Below are experts of layer 2 (counted from 0) of a mixture-of-experts language model. Rows are named router (the router's row for the expert), down (a neuron's output weights, with its number) and show model dimensions 0-127. Each number is 128 + 24 x the weight over its row's rms, rounded and kept within 0 to 255. Numbers have three digits each.
After each expert's rows: a language model's description of what the expert responds to. This comes from a sample of Wikipedia text that the model never trained on.

# expert 1
router:164114152136122151158081134123161109125161132128103136109109120149097159097088128082140079142096124135171145130121098105135105128108122102103164157137091086125134100135125165145119085148106123151150085112122081120104082158137133149122111139123107092135100151122149143170116092117179124122133159119116077102126102126126126161125172140124105142106100116136121071146151142115135158143116
down0:134130152111130132104105155145128144129155126155081150146156132084157076124132153125123140125104088123089131095175106107145093116088128132118170098116138129110145127118131072119119107098135125122154137116128136090127137148117091139140061130121124107126122137132115115128107119104131113127131093110137131144113108165112138219130118171138176072128125121077125154064123130119130134121128
Articles after prepositions. Determiners the, a, an, every, another after prepositions like of, in, to, plus some mid-word pieces such as kibbutzim.

# expert 36
router:149109157140100114176091112122153122145115075166140119116093129100099128158126155113154114150120138112166154142123173110130122153158165123100110155112113106124123123138165120131116122132091109135130091123145113138128117122115137123169123140120108104148133143076110129154076131092158139110150150144145155105122088163135156180085161103087083130109137098171151118172129108092159149113117
down0:131168100126198137103091187130145124119141147118099127110126126174122121110108156134111106072094149128156108159131138125113183146098109121106153075125135099127119107130133128132155202125130152154119149083121123123109137142209122148139147137160144124149129104126130114090135138130128113138111110171128126132091081095167135078118119157126102119120114128128142144122122136140131131128132
Conjunctions and colons. The conjunction and, plus colons after infobox labels, dashes, slashes and ampersands joining items, such as Release date:, vice mayor, and.

# expert 61
router:180087107157132112173111123104112133136170086117146148095115128138132120084167121112147080099133119125154145151111137100167107147141153126121170141111109093122138122134127137146102119136096094171154063088123078158156138139166140130139098152138114119156113131134113152124091129075156137125121159106129139104158105152131145129131132124093097176085114127142119111160118109157103126121119
down0:126150142091142120039096110119185113143110127140151155145125128130145133159112145154118115124159133124128170127091125131143109132132188105073104104131126116145124139118216137184150151169150140147124132135127177095125159124108135117124131136128123139137112144164131095105130134157118120155142128100152144164126128092146113127121120146131086168129133149132130144163142160128110081123130
Hyphens and table dashes. Hyphens in list bullets and table separator rows, en dashes and parentheses in tables, plus syllables like be after opening quotes.

# expert 30
router:137131116118098137107121140114134163105140087118092120163094121103102151114110108109157107130144159149137178140108139123160091163172130127116157146116114087114139123138125143152137089117099101145124107057172146144085118114110158140156125151166109107145119154097136125136110105099135123107132162176097114111138097143134151164095192084113116133114113141109141125175088108106135128133127
down0:134173090132141107100096132116119137102123113166121129099098128128076132113134127112128149141116136121103127116153128124115142126125105133076192112140140174117094092115114089118088078125113130100126126060161127113131106133109115109127063169109140122066162110138131060086125136110161124124142121151133135152105127139150165129128131178126140123112141119140154135131119087148125119126134
Punctuation closing items. Commas, semicolons, closing brackets, quotes and pipes ending list items or table cells, plus word-final pieces like -ator, -ta, -ical.

# expert 55
router:141081100145136158142097120108158136133119107140087111124112128156116138091090138083130091139128123104157129157117136110072119137142134119127129146110114086116137131145161163155123094142069134158148111111115094107088106130123139154132103132122123097128090188115143152157125108126144155115146142127129104095141118160117172193109148135105092155095071122149116115117084139106120161139140
down0:170125127148122145126145160143129106093130135185116120128107135162140090115142110124124107126126117140132115140136134109174136096161065155097128116128137126127072132181128125153138114054140169138121063111179139128122073129138102134123097128117136149145140134101129088083148121086136097128126156125124120097130120127130146045137125112120153131115122108137129099115124137141132104146102
Asian name syllables, commas. Inner syllables of Korean and Asian names like Ga-ng-neung, Hon-da, plus commas, semicolons, for, with, and sentence-initial The.

# expert 31
router:136108129137116131153108134134136114130133113133134099095103102119103134111116115062210131169161120142137168176068110091132132099143108094139122170136105070119150081144142115160130090128122134126122134126164098148103145099128149127152112116154097097147116110110161133118116099102157125106193135127138132119128082180153130124115146133133121157115089106126127129126097127143114129127123
down0:129071128125084119127126128126123129138186152120128131110120149136094121136133132127173114129128131066126148149133098122140117156112168124143141182126163151099136168136175135088125128120173105136123129103170122129139118145118151156137159180140053129116133132126128132145118131096130112137069149119072153139101138126099156133170123135156129136167107104146101124117133105126174126128088
Word-final letters. Last letters or short endings that complete a word before punctuation, such as Wood-y, bul-l, Stockho-l-m, Gospe-l.

# expert 23
router:158094139127139160141089137110174159126162082147130121128120110133132127110113149108151113130122154137134138142137111103118099100142124128131130116126093104154119123148090157107127065126091166213149156132120100139122108155122170118152099144117098118144112107085128147157122101107158103129145136111101102099126074141111177168119143111077104115116114111101139105122098135152142155101099
down0:131131105130155172091114124131107121148131153145116095145128114134128140140125165116120127139092156136118155131133152131128130124129147128158088128129119124137135126053042120158123170117127127186157087154103122147186126126138128100129131177119131154124151131127145134147119116128086133149111125111125127193120128146163132147175038138123134128115148092158121137139141161132148125125127
Capitalized name starts. First one- or two-letter piece of a capitalized proper noun, often a place or person, e.g. Lu-ton, Kh-arkiv, Dar-rell, Shar-on.

# expert 11
router:164128130151143134180121150154173150124184094122151113142111110158087116121120089107180104117127130119139163120116136143157131170121136112142136148146126094141133119155120111136128111098118120158103141092153142166156097130142103100124088196110123112157082119084157114107122094118131124110145120154120107090100097191154155124132161129111094163106143132139132113164127128111132141125093
down0:173098126114134115142122189110115113126129166053134076126115108122097126127127187133136133138111132113132181102124121130126113122107110107131091110143146134117095128153085122120133065155134164130126108135130123176129104129103093115089132136127088140129104149129141135122084149132138133144061126129090176104144085138153129122131164129134156129137130121098129131125141112106091158172142
Hyphens, mid-word fragments. Hyphens in compounds and lists, mid-word pieces like ha-w-k and Kn-ow-les, zeros in stat rows, verbs like made, tried, turned.

# expert 6
router:146130113143120129147115094105149117103182056128105132111096112127087138129123109107165116148109118154129171180105140140099095121162116118116118193158090098096147089098156115160108100133127107141154119104135137157117123147110155139128138103130168109172099148097118139137116097107141115120139164114141117096145111180144158157130149138095126148119094124141132113169145140097110095126129
down0:128133160112125117120096133132131123128168156155098149105109121102150114132091134127098199117166190062109131112127078134133144151103131129112131121190151164115127167140131128131130118118143124128100133152091119110148101133128099116127115201118122114071120121142129106126146093126127132166128121085108130110088151089109159110107141135123136132101108125115118121190132170128135141132145
Noun-ending word pieces. Final pieces completing common nouns and set words mid-sentence, such as Humidi-ty, substati-on, na-ked choke, plus College, University, Elevation.

# expert 20
router:149136113185131126111112126123142129163148113138142077132115129118113131143111117102126088115128118123127184170080145116114130168158123141118085156113110124084149130132132156175121098121113111144112143113138148124106072128123166139156101134122120109158114143074147148120127111098138128099158116152124096074150129168131172173100169131112100156142130101140102107150128161110109186131139
down0:138131130078114125130134102154120134066109125128129124081126224147098130129116127124140112174134127135100128122127116135120117154123126110158131106150165127108104121125155127124125118127147147148141129154121143144133133151122126126128077129125090144082149108178105175095093105082128093119150083102136149117172135133132119086098150124104131129129058139159117136145119137130138127150188
Name-internal pieces, commas. Commas, table pipes and inner pieces of foreign names and words, such as Bukut, Maquillages, Banner, Maison, Olivier.

# expert 9
router:147104116130122159181112141158173116142163100179098135091095123103109125138132147072143097152155146132161204154113130099104145134148137123126141143163115109132156118131133124115095110139090133159133124125151145123115140105133180130120127138108092108177126140120142161116147105095125104146145149109132125133124082142153130140096198168073136110143138105125127104151108131120130124161125
down0:133099144130124128134135125159126100114124124135125128128128137053107120134144141107129090162126169133147131111136142111129142099035125171186094123115109127117140123153129144147135116141127123148136126134126137151081180127127088163173148147094143143089128164113085120116139097142178097161128126127131167137130137146135124123175190181135123131104127131129126161127140153130116132140166
Name-middle pieces, table words. Middle or final pieces of foreign place and person names in tables and lists, such as Girona, Berhane, Albers; also Succeeded, the.

# expert 15
router:136125129160131130198121188125129116124171093128118125110143100092109132148128122096152126172115102156155142147084163109144103130133114120086135161168120118126140126118165143161133097138156118165110108094134112132129138111128152137121131141157115119184126130122164098126115129095135140112124186109146113105117109151155147113114152085076093125102114110132121087189124127116135122172099
down0:140150106102128144125133050090123096116052150165134145109132151145117134080107100169141173135130130149133130142138115123123115114136085116128108189137145138122109120088110130170140144143134180074086120146095155134131135128115095136111109095118161134128126141114098139127158113139141130118129077126111080091124136129128130164125161158122142126126149106120129129131141095088130127079132
Word-final suffix pieces. Final pieces completing a word, especially -ly adverbs and -r/-t endings, such as scholarly, mentally, T-shirts; also table pipes.

# expert 27
router:161098129122137138145108123120155120146119055117120122147082129107109139125108155113137121113110120134153128157085091074106132144130181097133154151137111112125115144136142137137102108155068106143137114086147102166122102134125184131160066130143144141132119138102134159124115120114141139117164162106115069090121107152120136137135142116098084127134124116120114082167091129118084111119112
down0:128110132143179129139121115135192102119137082116123120104116091145160141129132147133131145115129136136125102128126146134100136088129142121139128141156137139193098115115156103126153161123126127115116128131123132111131142136188076132146144124157206119116069145181128129128099047128203129104133169097120138134137137141121115133139135128110088120132144127132142121091150116146104123123113
Commas. Commas of all kinds, after clauses, in dates, in thousands within numbers, and after names, such as December 2, 2021, and 10,000.

# expert 49
router:138124163118141149162090163109136146174148102120084148150100106141098137136079103072154123102131132131119184149115115116118147150144135094123152183117126114149140113113147124142160106180101080127156107094162131143111143132163136151142109155154112114165122131101141139110102070132137127140124148111109112089097098146134154133129135096112108118115097105135103107153095127130133126139066
down0:173202126111188112071096132137127127113143122136129132186127142124127135118134067143136122109137148063136125138125132116133121126167069104174105126108138117133181111127122133139130181106129109117107120130213119131135128126103128131126123105140121158146137135109138106157160134173105126112136094116091130130126129131134141140128128173148151121124166176112130117127141133133141130162131
Line-initial table pipes. Pipes opening a table row after a line break, equals signs in headings, and sentence-starting The or In.

# expert 28
router:147136104104085074129100132121146111123164066145130096120100110133095108063110122093129125094130133103159142143129147110118145168167163090107113116136142098141132121137135131152128097134141071133109136096169130110134129139137164125129085159108141103175081135109151136152092115078142141154153133137091128094139097126166149140138151105098116147100113118139107128151141125137140141118089
down0:109123092165162126121143117118127102127106108089127171115156123146124181115074113140105131143182119141109117130137159131121117112151129125130094098173100126128184161094134135094133108132108120127152127106160144145164112129174102157103146144147147097135126138091077092117117160148117099133110159109143122122134174125123114146139128149132113100069129133135128051123131125114079109130125
Verb -ing suffixes. Word-final pieces completing verbs, especially -ing (requiring, visiting, acting), plus -ed, hyphens, years, and cells in election tables.

# expert 43
router:153115134146160161164121161117163129126179109136090083140143115148104138119117139097116097125109134130140150157114114100157086108140105161124144166119104090137093122162162154173133092118100110133116113105156114129129094126122135155151103113108091113126130119095174109162116116106134123104142134125092096095134118165144202139078135132103092128080118129106157108147100143133141161131136
down0:135153137155176100122138163111124147132123107125203166140113130118086145155156121128159178125105177140137101140072122146088111127132136131145173153128130155108156151106126089107104141128131122091129139129089130164131132135108143126081130120122134117133122125117027102132205123124081122109135144135135129167129148128140121130117128126098121115119129132145139124124160141138150108125135
Name pieces and line breaks. Letters inside foreign or personal names (Niko-n, Š-m-íd), line breaks ending infobox entries, plus prefixes like en, ex, di.

# expert 13
router:143125123136139129171123133135136141139136076117123093136101096130060139137060152102143099116167126103103184139111158122125101138135111125130104143108094126132128102105134113142143108138117097163109135121145128162122122117148152131132115110144144133177108151087109096133156081126180106108123152097099077094123095165131150175112164106109125137159148105112130105169156117148120113127102
down0:133130163134108121128123122129121146127192163125122119136126127132118128132141131183124149110102094115148141134116110120177143106135093152126132149121123103151134098131175094141119116128120143116117131083143072139122129079159139129174133109123141073132114160149147132147176128118143179111197136086129136129108139130106152139125138151123098135190136145100105129082153127125150188168118
Proper-name head nouns. Capitalized name nouns after the or World, such as Kingdom, Cup, Party, University, plus table cell pipes and name fragments.

# expert 48
router:139115102119153139159130112136116105125152118099097119157122078119089178124103127067145136130130139132143151155083104128133118122144104098141139173123123108098131136133169137163104077120132114166118123109122115149109095113149177148151115154175152116153125125086150118134096109057130152103161121136106119069133093164130163168104155137115137146130150122114137114159129126162124105132119
down0:124142138130153132140128123123115105119129113142128141130156121151126165127114120133128185166163106130127113138110149122065127128118164129131074124110125114119128098152128128102158127122129077110115121096162117141070141128123139109095148121132153128100102126161125087056116130122145132130048121094129098135115127126121126134167124124110141125178093126148119125159128064136103142199098
Nationalities and countries. Country, state and nationality words such as American, British, France, California, and endings completing demonyms like Romania-n, Spani-sh.

# expert 21
router:163076124119128141136105144116125150142192081137146121098145096113102150129098163092137110148129165123135180169142135088142096129154152106151165118123136131119139112148121141156107091166118117195124112109144126142123124114124145127145071131114103133163105083111126121112110085124122116111140141101106137090120098154121142117147128129119125130090123143117117052143102144161139146156097
down0:127110130132155134096137143139140157131134130113120126128100095130110097114128133132166129128073171139146126118162124124106133128118124112128151127143145124127147099112107130165129129172125166126120135102165110158039119131087138110135129113116080039128087130153146146152147096145126157139151164125190128099132156131128124128109100124110105127123117118115140131115119134104125184124053
Capitalized word-start pieces. First piece of a capitalized name or word at line or list-item start, such as St, Cl, Car(boxy), Res(nick), Ha(ifa).

# expert 54
router:180128115139095174145110132128154148131139110177149112111109086126092170087112155084117140123128132150146162138086124102139104131136144127120166131143110120103113124141118124179128158131129096117149102124145072101126106163140142155130072136127108129143106139103164098113111095099153160098140160119098100102088088164113155140119149135115072129126117131109105085157130139139131147151120
down0:131123123113104122125143125177132123110174128145135127172136067126177131133159087126151097132134178142125107146135139098128104156150094072113173166149102126189120168125125141136123165127132129177098110206078131113104140119138127093145088131138104120118122157126130122171100135148135112088142127120134122131106108112136110085128138172132137138138147150141144127137123105125136142096125
Plural -s ending. The suffix s forming plurals, possessives and third-person verbs, such as track-s, represent-s, Gate-s, Correggio's; also those, land, %.

# expert 62
router:157132145159106126192123138107142177117146074139121111093114130140099142134097135104140094103126145130136172175130127102128106133144170102090160165125128097153110082133152153109152097159129120130136105090132094114089120152120166159143120142131128131148111156139140147149132115107155105123150151133079095071135104155144146147132144073090100140118104116124158128142078115132128127140125
down0:170123125127134121129119136110141131114107121134127127123135083124140153142126134097122122111135145119117124124127139088145172115114118121134156181121150102123176130162093152123153075136147124167144159138097139123118175128130187090134092130131135095144147129112089191141127129119102126097143104198114147096144135165128104128159130139087122124126113143122137092074123094136169175094088
Table cell separators. Pipe separators ending table cells, especially after counts or percentages, as in "3 episodes |", "28.19% |".

# expert 46
router:134068100135116150120116115133162115160195107159104113145122104128114113115123114086160131157119128124149150173102117105102131127146140126125154138134135121135096104117134111147138130140096102170154081126139096110115132127145128152128089114138105117153119125110159129144114073075118143099112157172123127089118077164144159178122185114092127112121100132101111117129093111122103163118097
down0:147168171128125100126101138134100211113140127117123104128117163113102128112127139194129128111111128129153128133126134075154100131128126128138096105115125074127128144159146131129132128092128123203105129133136131144148080121127127122164138200114129118129141134108128141127124127127157131068167128142099129129096154159119127126122129145127119137128130118129164035135171128139128129127137
Line breaks. Newline and paragraph-break tokens ending sentences, table rows, list items and headings, before the next row, bullet or paragraph.